config.toml
n_experts = 32
router_score = "sigmoid"
normalize_top_k = true
n_groups = 4
init_std_router = 0.00642
vocab_size = 47045
optimizer = "soap_variant"
steps = 10891
Below are experts of layer 8 (counted from 0) of a mixture-of-experts language model. Rows are named router (the router's row for the expert), up (a neuron's input weights, with its number), down (a neuron's output weights, with its number) and show model dimensions 288-383. Each number is 200 + 40 x the weight over its row's rms, rounded and kept within 0 to 999.
After each expert's rows: "comes after" lists some tokens at least twice as common just before its tokens as in all text; "comes before" lists some tokens at least twice as common just after its tokens as in all text. This comes from a sample of Wikipedia text that the model never trained on. Tokens count by the router's weight.

# expert 16
router,204,225,186,211,148,229,135,174,237,215,164,154,142,190,231,173,175,250,151,150,174,289,185,242,226,183,182,211,217,251,121,233,208,180,193,217,211,155,281,226,192,152,183,210,200,147,182,190,148,125,155,261,254,155,231,192,231,138,188,171,156,177,189,172,143,240,195,189,168,246,223,227,213,167,211,184,204,140,222,212,203,148,169,158,221,219,211,223,176,194,199,276,231,197,175,183
up0,215,246,240,194,236,218,153,131,251,236,171,185,161,229,153,196,178,199,121,238,116,151,171,253,261,124,181,217,193,172,266,217,185,152,237,140,128,186,181,149,200,127,199,170,169,237,180,226,194,164,229,222,290,229,207,232,252,94,172,138,210,199,228,136,206,220,215,252,192,213,177,170,208,175,136,142,196,215,198,190,158,169,201,251,245,175,231,226,254,268,178,213,146,248,167,144
down0,211,237,188,183,191,184,167,217,273,194,187,193,228,213,193,187,174,211,215,205,222,119,169,221,272,174,182,150,223,217,249,184,206,179,154,259,142,170,202,209,257,238,219,234,227,172,205,251,222,202,167,223,220,152,232,252,125,164,205,247,225,216,244,170,226,183,154,153,211,204,250,132,171,281,182,164,243,201,236,150,158,256,177,158,189,150,258,195,193,257,259,204,145,239,228,305
up1,202,147,154,285,245,227,126,246,203,221,236,191,189,273,202,161,140,229,224,201,136,231,289,181,226,207,231,209,194,207,174,194,161,210,223,194,173,200,282,226,211,238,195,213,223,185,215,262,249,189,187,226,184,216,257,154,159,192,290,233,102,231,202,199,212,238,200,161,202,209,261,185,191,256,198,249,193,285,191,172,240,200,148,200,221,241,166,150,223,202,201,206,122,181,247,135
down1,188,202,174,254,224,161,243,175,190,284,240,193,196,200,258,164,273,245,204,253,203,205,226,203,214,212,142,186,243,164,210,138,160,209,152,220,256,183,146,183,227,179,157,180,213,184,147,238,281,131,119,200,272,245,227,200,168,262,213,255,193,92,211,194,299,181,172,203,223,245,194,131,200,227,231,217,239,184,132,224,208,153,183,158,185,180,201,175,252,216,181,170,222,167,133,235
up2,219,158,134,233,178,223,196,124,240,161,241,148,169,248,193,208,176,173,221,192,224,186,236,229,192,202,154,211,218,248,231,183,179,235,238,212,189,153,230,141,189,263,216,233,207,188,184,239,225,263,213,142,154,140,135,191,148,215,275,204,179,254,133,155,236,204,202,159,147,148,212,205,276,207,255,279,140,215,161,191,256,174,223,172,165,252,134,256,213,163,258,206,184,276,172,251
down2,238,215,190,166,178,135,228,286,184,188,178,137,228,150,237,233,139,213,269,292,138,155,276,213,209,187,219,243,80,288,220,180,247,146,152,217,223,194,216,180,203,139,152,224,229,263,225,177,164,190,221,188,177,186,204,272,207,162,142,201,197,207,108,229,216,206,206,229,203,223,257,166,191,192,209,199,234,181,161,169,127,172,151,230,181,132,183,237,135,243,199,265,208,173,186,171
up3,92,244,156,220,179,172,190,115,260,208,215,166,155,152,190,170,170,220,190,150,121,263,256,171,139,223,181,235,194,238,148,263,161,210,193,249,202,217,242,164,195,182,212,215,150,162,200,153,176,203,255,213,220,282,164,175,218,192,144,240,183,200,232,161,198,145,195,269,187,236,164,139,221,187,249,197,256,172,252,243,153,195,166,131,199,222,245,177,219,190,173,170,225,226,283,192
down3,165,197,159,209,216,270,209,122,204,295,171,219,230,194,175,218,211,202,172,178,259,166,259,229,204,170,167,111,204,185,139,225,237,190,167,109,229,153,235,224,170,204,176,241,189,228,181,246,224,199,233,234,191,225,207,223,253,172,136,153,210,176,124,241,216,233,246,295,137,171,200,182,178,179,139,133,148,157,200,233,200,118,224,177,202,225,198,129,225,211,199,192,189,182,165,202
up4,219,209,207,190,271,188,185,159,219,196,142,163,128,248,195,150,213,209,165,229,154,183,205,203,199,171,206,165,203,159,157,198,221,239,224,127,220,149,189,184,187,226,224,244,194,153,169,183,214,288,236,262,228,168,242,176,226,119,160,259,206,267,184,207,187,228,109,160,163,215,148,270,213,210,193,194,247,186,236,113,251,169,126,276,133,268,195,200,86,218,193,222,177,172,195,186
down4,154,126,247,208,185,197,153,163,165,174,221,157,244,223,235,175,106,217,189,209,223,292,116,164,160,193,192,201,172,152,192,195,256,210,189,241,225,174,248,178,158,176,139,241,164,194,165,229,244,231,219,214,255,162,269,228,215,184,116,292,153,248,198,228,226,204,223,204,209,230,79,221,277,150,230,125,182,158,213,180,203,174,228,166,177,230,216,262,154,238,142,225,218,195,214,163
comes after: " | ", ".", "–", " (", "; ", "/"
comes before: " | ", " |", ".", ":", ")", "–"

# expert 19
router,144,255,196,167,191,208,188,154,167,242,197,243,185,165,267,201,132,210,69,229,220,221,166,214,236,151,158,257,175,169,207,156,167,223,198,216,194,209,166,186,155,196,227,201,285,168,189,217,250,188,217,178,141,162,200,178,180,220,171,153,184,256,210,197,192,273,228,169,285,187,233,205,259,218,215,181,208,197,227,188,159,183,227,225,198,171,196,147,221,179,194,189,186,203,195,155
up0,112,243,205,221,133,213,253,162,274,210,177,208,131,219,186,203,169,173,159,175,213,240,232,219,192,188,240,171,219,208,191,148,208,213,219,205,258,208,184,219,242,169,217,151,245,241,191,228,255,239,228,241,145,115,178,230,295,232,201,181,208,184,202,172,196,223,207,209,178,195,263,205,216,162,194,186,246,201,233,274,226,251,173,167,245,255,201,211,193,251,165,159,180,122,174,187
down0,105,145,230,176,226,186,254,188,193,226,235,252,199,203,158,143,253,236,139,241,247,164,151,240,229,260,220,148,242,203,188,262,272,210,256,143,128,225,154,174,267,178,254,129,155,224,253,192,178,257,94,140,202,201,185,201,165,186,199,232,233,174,199,189,217,179,168,260,183,111,205,181,191,248,199,220,162,215,126,214,188,183,180,131,228,257,208,221,182,187,167,187,179,156,181,261
up1,176,192,231,192,206,217,271,246,233,192,169,167,226,198,199,202,176,199,257,292,243,220,180,225,208,276,169,142,174,220,212,207,255,260,202,150,264,242,211,303,174,259,242,207,201,244,205,170,199,195,188,199,216,233,147,183,187,187,119,192,161,190,182,202,141,173,72,172,110,225,225,198,224,121,184,205,240,194,163,208,137,160,212,227,149,200,210,232,217,245,257,235,191,237,98,170
down1,182,227,199,219,155,206,212,201,176,232,205,168,215,139,194,178,194,102,171,246,323,254,168,169,218,170,223,229,200,205,139,195,197,201,204,168,235,293,173,195,200,220,153,281,213,191,159,169,185,200,146,244,254,243,219,214,186,225,199,219,166,183,229,272,186,136,199,188,195,179,160,152,239,175,208,175,128,91,279,202,140,284,214,192,211,185,224,279,251,243,161,202,213,187,181,173
up2,201,231,251,238,276,184,214,196,192,231,161,153,192,171,217,186,213,151,273,240,176,184,207,173,227,211,183,241,204,210,135,262,219,217,211,219,167,189,221,257,123,212,161,166,208,161,189,200,243,290,244,148,204,223,245,217,219,170,109,69,227,202,239,132,193,267,247,235,259,173,212,170,159,189,138,219,242,137,201,197,225,192,228,198,209,195,250,232,275,213,190,193,170,99,202,130
down2,159,208,199,115,171,194,176,300,195,193,318,187,275,296,197,200,219,213,220,209,217,249,143,228,201,254,107,215,169,139,226,137,256,107,286,210,297,235,189,188,209,220,206,228,215,150,193,162,186,124,223,125,213,194,179,212,227,179,198,175,173,185,196,173,210,186,207,141,139,213,147,227,162,214,192,196,166,228,151,187,214,195,183,232,222,272,210,153,208,227,232,210,152,187,181,135
up3,149,200,97,250,109,229,228,266,205,254,205,255,206,205,112,229,213,144,238,204,202,242,221,178,218,242,277,200,222,255,146,195,294,288,123,238,196,189,222,172,219,202,173,158,221,201,231,236,260,240,220,227,237,198,224,214,237,256,196,147,218,181,149,196,201,186,152,202,246,215,209,184,159,225,206,184,207,220,213,183,178,233,219,263,184,182,239,254,202,183,208,163,175,202,201,244
down3,222,152,188,176,230,230,200,241,196,227,177,190,178,176,191,160,163,206,159,243,140,293,205,235,141,214,204,248,188,86,177,240,149,300,225,233,229,184,192,299,167,177,212,164,276,279,199,204,282,130,236,153,170,179,228,262,206,144,226,266,183,198,228,151,173,220,208,187,193,147,214,212,164,210,218,189,229,154,228,157,149,210,198,179,127,205,268,182,208,190,188,240,202,196,273,294
up4,153,259,222,200,202,132,244,149,229,90,193,178,198,126,226,308,147,238,128,153,221,156,202,202,220,251,218,247,194,281,177,269,319,156,225,141,165,197,186,179,118,153,214,209,164,227,186,230,248,176,179,182,239,186,182,200,138,218,199,160,172,237,254,244,202,158,166,183,168,166,147,156,195,156,230,242,199,107,172,205,293,183,201,244,166,203,207,258,136,205,205,251,173,213,144,214
down4,164,190,200,155,205,154,96,211,188,222,188,177,153,217,168,284,257,251,229,161,149,190,249,164,192,244,213,191,226,198,113,181,201,192,219,135,180,229,88,200,173,176,228,130,205,156,179,132,170,145,183,149,228,172,192,124,220,249,178,205,264,203,186,222,239,162,184,222,237,169,140,190,157,190,188,212,181,224,193,171,181,145,194,146,245,207,134,223,191,179,200,267,144,200,225,233
comes after: " |", ")", " |  |", "% |", " |  |  |", "==See also=="
comes before: "| ", "|", "-", "- ", "- M", "- B"

# expert 12
router,178,227,253,199,255,275,208,162,178,251,192,149,185,159,215,211,177,223,144,118,220,182,203,182,199,202,157,246,216,275,194,202,196,156,157,227,233,200,222,172,192,164,262,215,201,207,161,182,136,226,200,139,204,152,235,153,217,253,247,208,159,226,159,224,210,255,224,212,237,198,254,269,206,204,245,218,218,226,216,162,196,165,263,159,192,170,274,164,262,145,204,185,215,198,187,167
up0,163,234,195,215,181,142,230,164,152,129,277,183,203,165,161,249,189,270,212,244,208,128,174,192,167,238,216,123,213,228,210,167,135,160,253,184,218,205,218,164,194,228,149,221,247,209,230,162,181,152,220,143,169,180,187,114,149,209,239,163,157,234,165,203,278,279,221,192,198,240,239,192,247,244,217,226,243,188,231,126,209,216,173,130,224,114,246,188,187,147,159,176,116,198,186,120
down0,242,312,151,245,152,195,191,220,205,245,277,195,199,172,198,228,125,203,187,147,190,137,226,259,251,134,213,201,265,239,200,192,129,193,110,143,214,179,187,135,221,220,138,154,234,200,280,180,139,129,203,221,142,249,150,176,239,144,140,260,182,204,160,142,186,252,235,119,216,222,141,160,202,181,230,168,210,190,179,206,223,163,233,207,191,130,238,171,185,209,236,220,177,205,222,141
up1,148,205,150,226,102,217,209,204,264,307,207,220,217,142,120,199,224,176,222,157,187,215,114,263,280,225,169,193,228,205,145,146,271,220,131,180,197,189,158,181,189,196,212,236,246,199,212,242,199,197,197,221,191,192,136,240,172,173,181,262,233,210,151,252,195,206,231,217,184,229,306,200,117,229,274,211,200,212,174,166,161,260,154,242,184,162,210,234,234,224,198,183,121,180,187,180
down1,117,204,200,177,227,201,193,179,283,214,166,134,141,211,236,141,194,218,278,201,234,206,176,206,197,175,193,208,211,191,119,218,169,243,244,203,144,179,139,199,198,235,248,181,164,183,139,247,204,140,201,212,262,217,147,185,190,244,211,278,259,219,187,124,212,221,223,254,213,175,173,145,232,190,191,182,203,235,234,194,258,179,218,124,159,181,57,111,234,247,181,206,149,184,265,196
up2,218,215,200,193,196,147,202,213,187,225,167,153,143,238,218,155,160,229,226,311,213,198,219,152,265,162,275,187,124,206,182,118,192,102,150,139,169,224,258,189,201,116,283,151,171,208,218,130,181,232,205,114,197,234,237,197,180,210,201,165,232,214,238,181,183,118,220,206,251,179,215,206,216,258,242,268,172,271,190,200,197,213,229,193,166,238,261,205,277,194,240,269,194,171,234,149
down2,212,236,242,197,215,201,155,189,223,174,201,221,185,168,153,193,244,187,196,256,242,162,168,135,206,156,167,210,205,152,175,172,137,179,142,188,189,153,185,215,195,118,191,169,218,167,235,220,251,218,213,187,199,255,260,178,184,171,182,231,184,254,227,204,123,240,163,194,238,265,124,196,244,240,161,262,222,140,209,231,201,182,197,202,302,213,165,228,195,215,219,246,223,169,204,289
up3,153,172,274,247,244,210,173,209,219,198,162,190,183,208,226,149,186,207,265,163,246,232,211,169,259,160,196,236,173,193,231,174,181,169,155,210,252,156,217,143,122,242,202,182,250,153,231,227,182,135,224,165,154,309,161,158,223,297,263,188,205,170,228,239,247,233,201,141,150,187,95,146,229,224,235,222,192,221,251,253,239,161,211,182,180,194,152,120,272,250,177,208,211,220,248,121
down3,172,235,194,274,196,246,197,187,250,167,212,90,178,190,184,182,259,240,142,205,230,209,207,219,115,208,237,216,190,275,175,147,244,177,213,191,195,175,220,212,271,215,242,235,225,177,192,261,190,207,255,216,173,215,189,194,224,189,255,212,228,226,255,236,264,142,169,141,176,169,236,186,256,192,216,156,215,185,174,217,199,194,204,139,83,167,299,190,188,171,175,138,192,175,190,146
up4,221,219,237,157,217,212,211,186,275,251,187,212,244,93,158,210,182,200,201,187,170,228,163,171,203,171,250,147,187,141,229,216,235,149,208,177,217,174,224,171,207,222,153,201,229,284,140,224,229,210,102,166,113,173,217,226,160,231,159,154,183,164,263,224,181,290,223,240,175,146,200,196,189,157,234,188,168,224,200,194,174,176,151,185,227,224,210,98,124,171,150,185,162,152,185,266
down4,200,227,199,112,205,161,162,168,169,174,245,123,225,247,148,226,244,191,186,224,198,266,256,229,186,207,199,154,189,201,189,213,208,200,154,189,254,136,211,183,184,243,198,189,198,195,198,197,210,115,207,135,228,233,190,228,169,105,178,142,189,170,166,198,196,159,167,262,199,204,196,216,210,207,149,228,219,250,118,218,251,182,152,252,290,219,230,216,199,157,173,277,269,132,111,184
comes after: "1", "2", "–", ",", " | ", " "
comes before: " | ", "–", ".", ", ", " |", ")"

# expert 14
router,288,206,201,196,212,168,229,190,261,241,146,255,229,147,212,206,202,184,71,154,278,201,216,163,189,200,191,276,177,272,217,173,184,206,152,196,161,161,244,207,89,123,108,188,198,233,166,166,111,238,216,184,166,194,200,169,216,134,223,217,136,250,78,74,178,185,176,224,269,152,239,202,190,156,230,253,187,189,253,206,220,160,170,173,170,202,227,207,125,140,179,150,214,179,173,157
up0,145,180,258,237,218,179,225,178,250,269,220,242,270,199,108,159,235,177,162,193,179,131,257,169,184,108,208,176,279,162,219,168,204,261,188,196,152,200,213,225,228,208,171,213,203,219,215,118,212,187,199,227,177,163,222,181,146,184,167,147,217,157,147,143,218,235,202,190,208,227,261,172,154,240,175,263,196,239,173,222,244,166,154,176,210,200,204,165,166,122,109,169,229,252,214,177
down0,223,252,160,165,196,286,243,231,251,210,167,211,249,151,221,223,204,244,185,169,211,233,258,129,184,300,199,248,112,164,154,265,175,190,243,212,226,227,181,183,209,123,239,192,173,175,221,129,184,239,177,222,166,145,217,155,236,217,159,184,242,169,173,153,182,243,224,252,218,197,211,207,244,107,183,139,262,214,201,210,282,258,237,245,183,160,219,255,189,181,222,262,210,175,191,198
up1,165,274,206,192,184,156,262,251,229,125,199,140,228,146,211,233,149,172,179,163,162,231,242,135,248,172,89,210,138,207,140,194,190,209,171,127,144,188,172,139,222,217,149,202,168,207,174,185,189,168,196,258,182,202,211,235,196,149,235,184,276,271,255,167,228,123,203,201,155,237,212,139,178,158,287,227,127,165,248,268,215,209,170,208,162,209,169,123,217,243,187,175,237,193,137,134
down1,183,202,168,184,171,236,194,245,225,223,175,199,225,113,208,237,125,230,207,193,179,147,253,193,183,218,168,171,214,176,102,273,204,151,240,231,178,229,183,213,224,275,176,222,269,269,241,196,208,220,133,113,220,210,194,182,241,233,215,258,186,236,167,184,157,135,190,211,197,152,242,173,141,180,170,172,222,200,178,156,179,210,214,155,204,187,254,162,138,225,215,234,148,228,146,165
up2,256,196,198,222,195,173,231,237,136,174,215,221,225,248,181,242,237,153,186,182,182,188,221,185,212,157,217,174,175,218,250,175,147,143,173,197,202,187,203,157,213,140,234,111,278,217,147,206,207,264,235,211,193,232,197,198,231,153,250,260,209,163,232,207,205,168,279,104,200,173,256,224,127,182,225,164,252,165,242,174,251,188,234,201,184,152,229,209,189,152,187,226,244,273,205,187
down2,201,180,216,221,222,250,228,269,192,187,236,127,216,213,229,167,293,204,166,209,195,164,166,232,197,193,212,193,168,270,112,218,215,271,200,230,223,209,232,212,255,236,270,240,225,183,237,233,173,153,238,275,158,233,188,192,135,139,202,232,234,208,140,215,214,172,190,147,117,233,131,229,194,298,291,223,212,237,261,210,161,226,105,221,193,176,229,219,178,220,157,171,231,236,250,228
up3,322,177,172,197,227,115,201,295,142,163,201,185,205,210,172,221,197,174,222,122,227,197,216,76,217,200,256,230,238,254,197,191,279,200,178,122,151,123,228,209,282,140,180,205,227,118,124,187,137,185,167,187,204,231,111,213,240,128,189,197,202,205,210,129,208,209,173,215,214,223,204,269,160,192,154,188,190,138,274,242,161,217,192,211,209,250,208,220,162,168,208,215,226,199,207,197
down3,301,264,166,168,157,231,220,208,144,223,201,154,239,171,173,186,137,202,236,170,204,170,211,165,239,204,188,167,159,225,250,218,215,138,172,198,246,243,194,260,178,239,260,140,156,264,247,150,207,329,126,171,198,132,203,228,231,181,271,214,156,253,212,246,237,218,185,159,151,170,130,219,169,209,216,232,203,137,239,168,180,206,249,206,161,162,206,194,184,135,237,184,190,208,160,238
up4,257,203,186,241,196,130,172,135,139,131,220,86,192,256,173,240,181,234,176,308,226,151,179,214,228,181,160,274,206,155,228,209,182,210,131,228,292,248,195,229,178,199,193,142,144,204,226,188,164,238,291,283,198,186,205,257,176,261,207,225,173,125,240,178,226,225,196,180,192,208,194,200,177,241,238,186,258,225,140,232,209,126,183,219,167,179,238,253,223,158,156,168,208,237,199,188
down4,146,194,221,206,214,147,194,260,176,225,244,126,186,178,202,247,238,219,158,144,181,196,228,151,237,187,257,97,161,177,221,277,250,216,242,198,185,199,124,217,178,184,131,244,154,219,220,163,170,203,158,90,270,192,209,234,208,112,229,186,263,235,251,227,192,137,164,170,223,168,193,216,245,259,215,160,218,207,220,160,235,276,212,176,243,180,262,189,207,200,186,217,183,173,158,217
comes after: "0", "1", "3", "2", "6", "4"
comes before: "0", "1", "3", "2", "4", "6"

# expert 4
router,141,242,161,299,159,207,171,179,223,248,221,210,219,199,188,210,152,188,141,186,216,208,167,190,217,114,205,235,156,254,207,254,222,191,179,166,168,182,193,200,246,136,207,166,246,219,199,201,180,234,183,125,161,213,274,189,221,297,232,204,228,184,130,187,249,190,172,204,191,187,231,200,245,240,237,255,168,149,182,225,225,165,191,96,239,204,160,153,251,206,184,206,241,148,178,187
up0,189,273,164,252,98,202,206,168,215,197,199,174,188,133,175,159,199,181,215,245,220,198,208,154,231,256,225,179,217,207,139,192,167,229,147,191,153,146,204,197,228,213,190,204,261,180,115,192,181,200,210,144,183,238,210,134,234,176,251,218,305,293,222,275,169,283,221,182,165,78,144,143,262,166,203,165,214,153,177,196,190,244,212,177,98,245,210,143,195,190,245,245,252,251,188,129
down0,182,174,297,224,209,199,88,147,190,132,131,197,199,208,236,170,117,202,278,209,221,184,179,119,217,228,170,151,166,209,216,165,184,203,168,238,163,178,189,168,218,246,238,137,217,134,195,161,202,141,205,211,211,247,175,244,190,187,165,211,207,240,164,112,241,265,133,260,206,232,112,192,167,227,184,311,189,167,252,227,205,178,197,223,193,132,225,193,257,181,195,260,168,279,164,186
up1,190,249,237,173,214,146,234,197,211,308,244,234,191,135,196,244,198,182,179,286,193,237,215,235,211,217,175,206,240,243,215,195,244,246,179,166,187,215,163,207,176,138,222,225,238,209,257,224,160,240,223,183,208,215,206,204,167,296,156,135,111,118,226,185,230,180,226,214,108,192,232,174,229,242,283,203,219,204,243,264,210,138,192,185,156,190,188,157,243,195,221,171,166,200,253,159
down1,213,215,241,195,206,251,233,240,234,77,152,171,207,181,169,130,199,133,224,239,221,227,192,160,263,121,122,262,274,184,211,207,196,226,184,213,230,201,179,278,208,285,212,172,252,189,184,153,174,246,155,221,150,208,233,179,232,152,191,164,160,252,140,214,165,185,234,260,158,143,220,217,145,138,187,283,177,182,211,174,197,163,218,207,191,175,252,163,167,246,191,202,66,210,135,151
up2,173,181,151,177,212,271,219,167,161,162,196,219,221,208,237,211,172,201,180,172,184,116,245,140,264,173,200,243,137,141,168,203,188,251,191,214,189,159,284,245,197,280,175,84,217,185,203,121,224,104,245,161,183,212,242,202,202,152,226,225,193,155,250,215,158,193,181,183,119,271,272,197,215,221,220,167,289,202,229,196,197,171,231,164,190,157,192,217,184,160,194,262,141,209,130,198
down2,197,244,169,201,171,269,253,174,207,198,209,227,185,213,177,293,219,158,234,171,222,222,169,182,212,144,147,203,163,242,150,270,202,199,169,216,220,224,212,256,198,250,182,185,235,231,154,253,246,250,163,155,212,171,225,153,210,232,259,182,163,186,253,240,228,185,241,221,193,172,228,190,211,148,242,245,196,246,173,199,192,245,217,118,157,233,122,216,245,224,268,178,161,191,161,192
up3,214,221,233,286,202,214,196,179,239,220,242,282,184,278,186,229,232,256,212,160,208,215,190,215,181,142,162,192,197,144,222,212,183,202,212,187,223,158,168,203,187,223,122,217,192,236,92,292,253,110,154,260,242,219,264,206,174,202,240,177,145,245,228,258,114,209,234,287,145,186,226,222,178,148,220,198,271,199,177,174,219,205,184,202,184,202,162,211,216,188,167,227,259,211,153,138
down3,220,146,190,281,179,203,184,137,240,123,181,220,236,181,211,118,207,180,245,156,292,191,239,240,207,220,161,128,260,185,174,230,194,251,186,201,194,194,132,139,183,213,198,237,250,198,202,197,184,219,202,241,265,179,196,194,171,227,184,180,222,230,224,248,299,201,210,289,172,174,119,157,222,141,287,185,253,182,225,233,207,210,190,177,244,236,223,238,162,215,224,185,185,172,171,198
up4,296,209,184,246,194,198,144,210,278,212,204,215,238,127,194,226,175,267,206,189,138,194,245,121,206,190,208,223,208,136,165,150,202,298,255,257,218,86,191,139,201,166,244,210,227,210,314,182,212,246,185,225,266,177,208,212,138,256,210,249,193,201,134,170,185,213,192,239,208,172,316,193,130,177,149,147,199,247,242,209,206,265,132,138,173,209,194,231,252,137,279,108,178,221,255,199
down4,197,150,204,192,194,135,199,185,156,239,269,157,142,259,230,147,196,211,210,205,197,165,156,184,288,227,150,189,212,202,219,183,156,206,191,135,222,132,206,173,188,211,193,166,242,151,194,260,198,179,169,256,166,176,170,160,241,227,252,219,238,185,258,172,242,241,233,177,177,217,202,98,136,113,186,152,188,262,272,278,183,165,247,156,272,253,188,234,220,222,204,94,216,204,120,194
comes after: "\n\n", "\n", "2", "==", "| Party", "==="
comes before: "2", "1", "\n", "==", "===", " =="

# expert 6
router,202,205,231,212,258,270,198,214,210,167,189,122,175,246,241,162,158,221,159,195,199,223,203,226,214,173,240,198,207,258,164,276,183,158,128,230,232,165,277,124,214,164,221,147,212,222,169,180,268,211,145,118,165,217,263,228,183,255,228,195,231,236,254,158,221,246,258,175,234,148,249,227,233,225,215,170,210,164,302,132,242,170,184,222,245,156,224,171,232,211,167,158,206,204,223,174
up0,152,235,166,118,227,183,171,133,229,179,281,257,193,184,222,172,192,149,173,225,236,158,168,202,239,186,190,130,194,155,262,172,309,220,140,245,244,259,164,163,157,161,245,182,143,171,221,201,150,206,216,255,124,162,186,163,253,183,213,206,219,252,236,128,218,212,235,255,193,125,181,137,163,229,117,205,192,203,186,226,193,226,237,286,267,190,151,176,186,194,180,234,223,212,202,84
down0,222,207,259,177,228,237,285,186,130,238,162,222,172,163,199,189,234,183,284,165,240,253,135,183,209,185,203,136,240,179,195,206,232,162,235,197,171,146,219,147,179,177,221,165,219,140,208,130,160,189,229,145,145,129,213,191,223,137,169,183,271,223,187,224,143,210,158,203,197,198,244,142,204,148,201,278,188,278,250,187,194,115,271,206,214,183,304,162,232,228,107,107,185,253,257,182
up1,195,237,177,208,206,186,245,209,211,167,194,166,195,286,185,164,159,184,165,275,231,212,242,200,246,165,221,194,166,240,227,246,212,257,206,115,124,182,242,196,216,185,247,212,235,158,231,189,164,204,182,238,212,224,254,215,207,165,225,200,240,130,199,126,206,166,184,159,165,127,162,130,199,264,140,286,163,176,191,183,226,154,273,203,234,229,212,244,254,226,213,243,198,170,258,142
down1,207,266,192,220,182,197,114,228,205,277,198,280,193,262,193,205,129,214,158,135,224,170,174,211,217,219,199,214,123,154,144,207,167,232,187,158,197,248,200,298,184,253,195,243,218,276,219,161,179,163,226,172,159,235,259,317,206,180,205,204,183,163,226,161,174,193,203,159,312,196,228,215,236,207,148,197,166,173,146,197,222,177,171,205,207,222,239,157,247,212,226,254,197,125,154,179
up2,215,164,189,267,160,209,200,215,268,126,190,217,144,284,216,225,218,218,299,269,166,235,240,225,245,111,235,273,203,200,200,178,230,145,171,137,198,189,150,121,176,200,158,176,192,235,152,151,216,177,240,205,274,203,136,248,220,224,197,146,186,181,199,238,239,236,162,164,203,132,256,219,179,213,181,148,298,214,171,235,277,244,202,210,135,201,205,178,215,236,175,165,233,120,219,241
down2,258,156,185,257,251,235,154,225,148,250,170,188,274,205,246,217,159,200,212,160,253,181,196,201,221,213,219,187,165,201,208,222,144,235,133,233,243,218,176,235,261,196,280,131,199,169,127,216,126,280,175,189,180,125,212,214,182,218,244,217,248,247,192,162,170,114,212,168,208,181,193,150,194,209,195,190,268,148,183,111,220,230,184,232,214,220,229,230,167,202,173,204,218,135,245,247
up3,180,129,236,221,204,265,165,227,196,165,132,143,222,210,136,146,171,222,218,137,209,194,221,256,173,231,191,225,169,219,235,221,160,172,195,235,221,249,253,194,212,188,200,222,168,203,170,196,186,191,213,189,142,220,236,192,224,206,234,196,209,240,210,194,195,161,213,206,130,236,202,248,204,161,180,144,162,222,234,196,199,171,225,222,193,202,165,266,226,200,229,238,239,205,130,224
down3,183,232,249,222,205,192,172,175,222,225,235,276,191,151,160,216,252,191,205,220,252,221,206,199,202,222,217,240,167,176,215,218,165,201,161,246,260,238,161,220,132,218,222,178,138,225,257,157,191,234,148,244,231,197,240,139,140,126,129,222,276,216,218,201,205,238,147,175,198,237,196,171,232,179,168,210,188,219,227,235,210,76,244,171,226,255,190,198,192,241,192,269,162,226,188,253
up4,207,222,216,236,154,270,245,185,158,128,180,238,167,203,229,160,152,212,150,153,283,211,188,259,132,227,178,205,163,141,118,155,207,235,203,210,132,182,157,232,163,223,163,180,189,205,282,176,166,220,264,197,248,254,283,256,194,179,190,162,247,180,197,230,278,264,253,144,185,119,186,165,227,168,240,235,233,234,219,188,192,252,229,221,172,168,204,249,207,204,256,222,207,205,196,212
down4,225,222,220,166,172,237,171,161,212,200,213,262,243,187,193,210,264,156,173,165,252,222,202,162,239,165,155,160,175,240,198,213,158,188,242,181,228,133,209,181,248,157,194,179,171,175,228,167,242,236,244,189,218,200,246,141,119,175,237,214,214,189,241,192,181,189,216,255,235,147,208,224,179,210,260,172,205,172,200,151,189,227,200,163,146,114,199,177,203,277,213,136,260,75,133,206
comes after: " | ", "| ", "; ", " ", ".", " ("
comes before: ".", " | ", "–", ",", "; ", " |"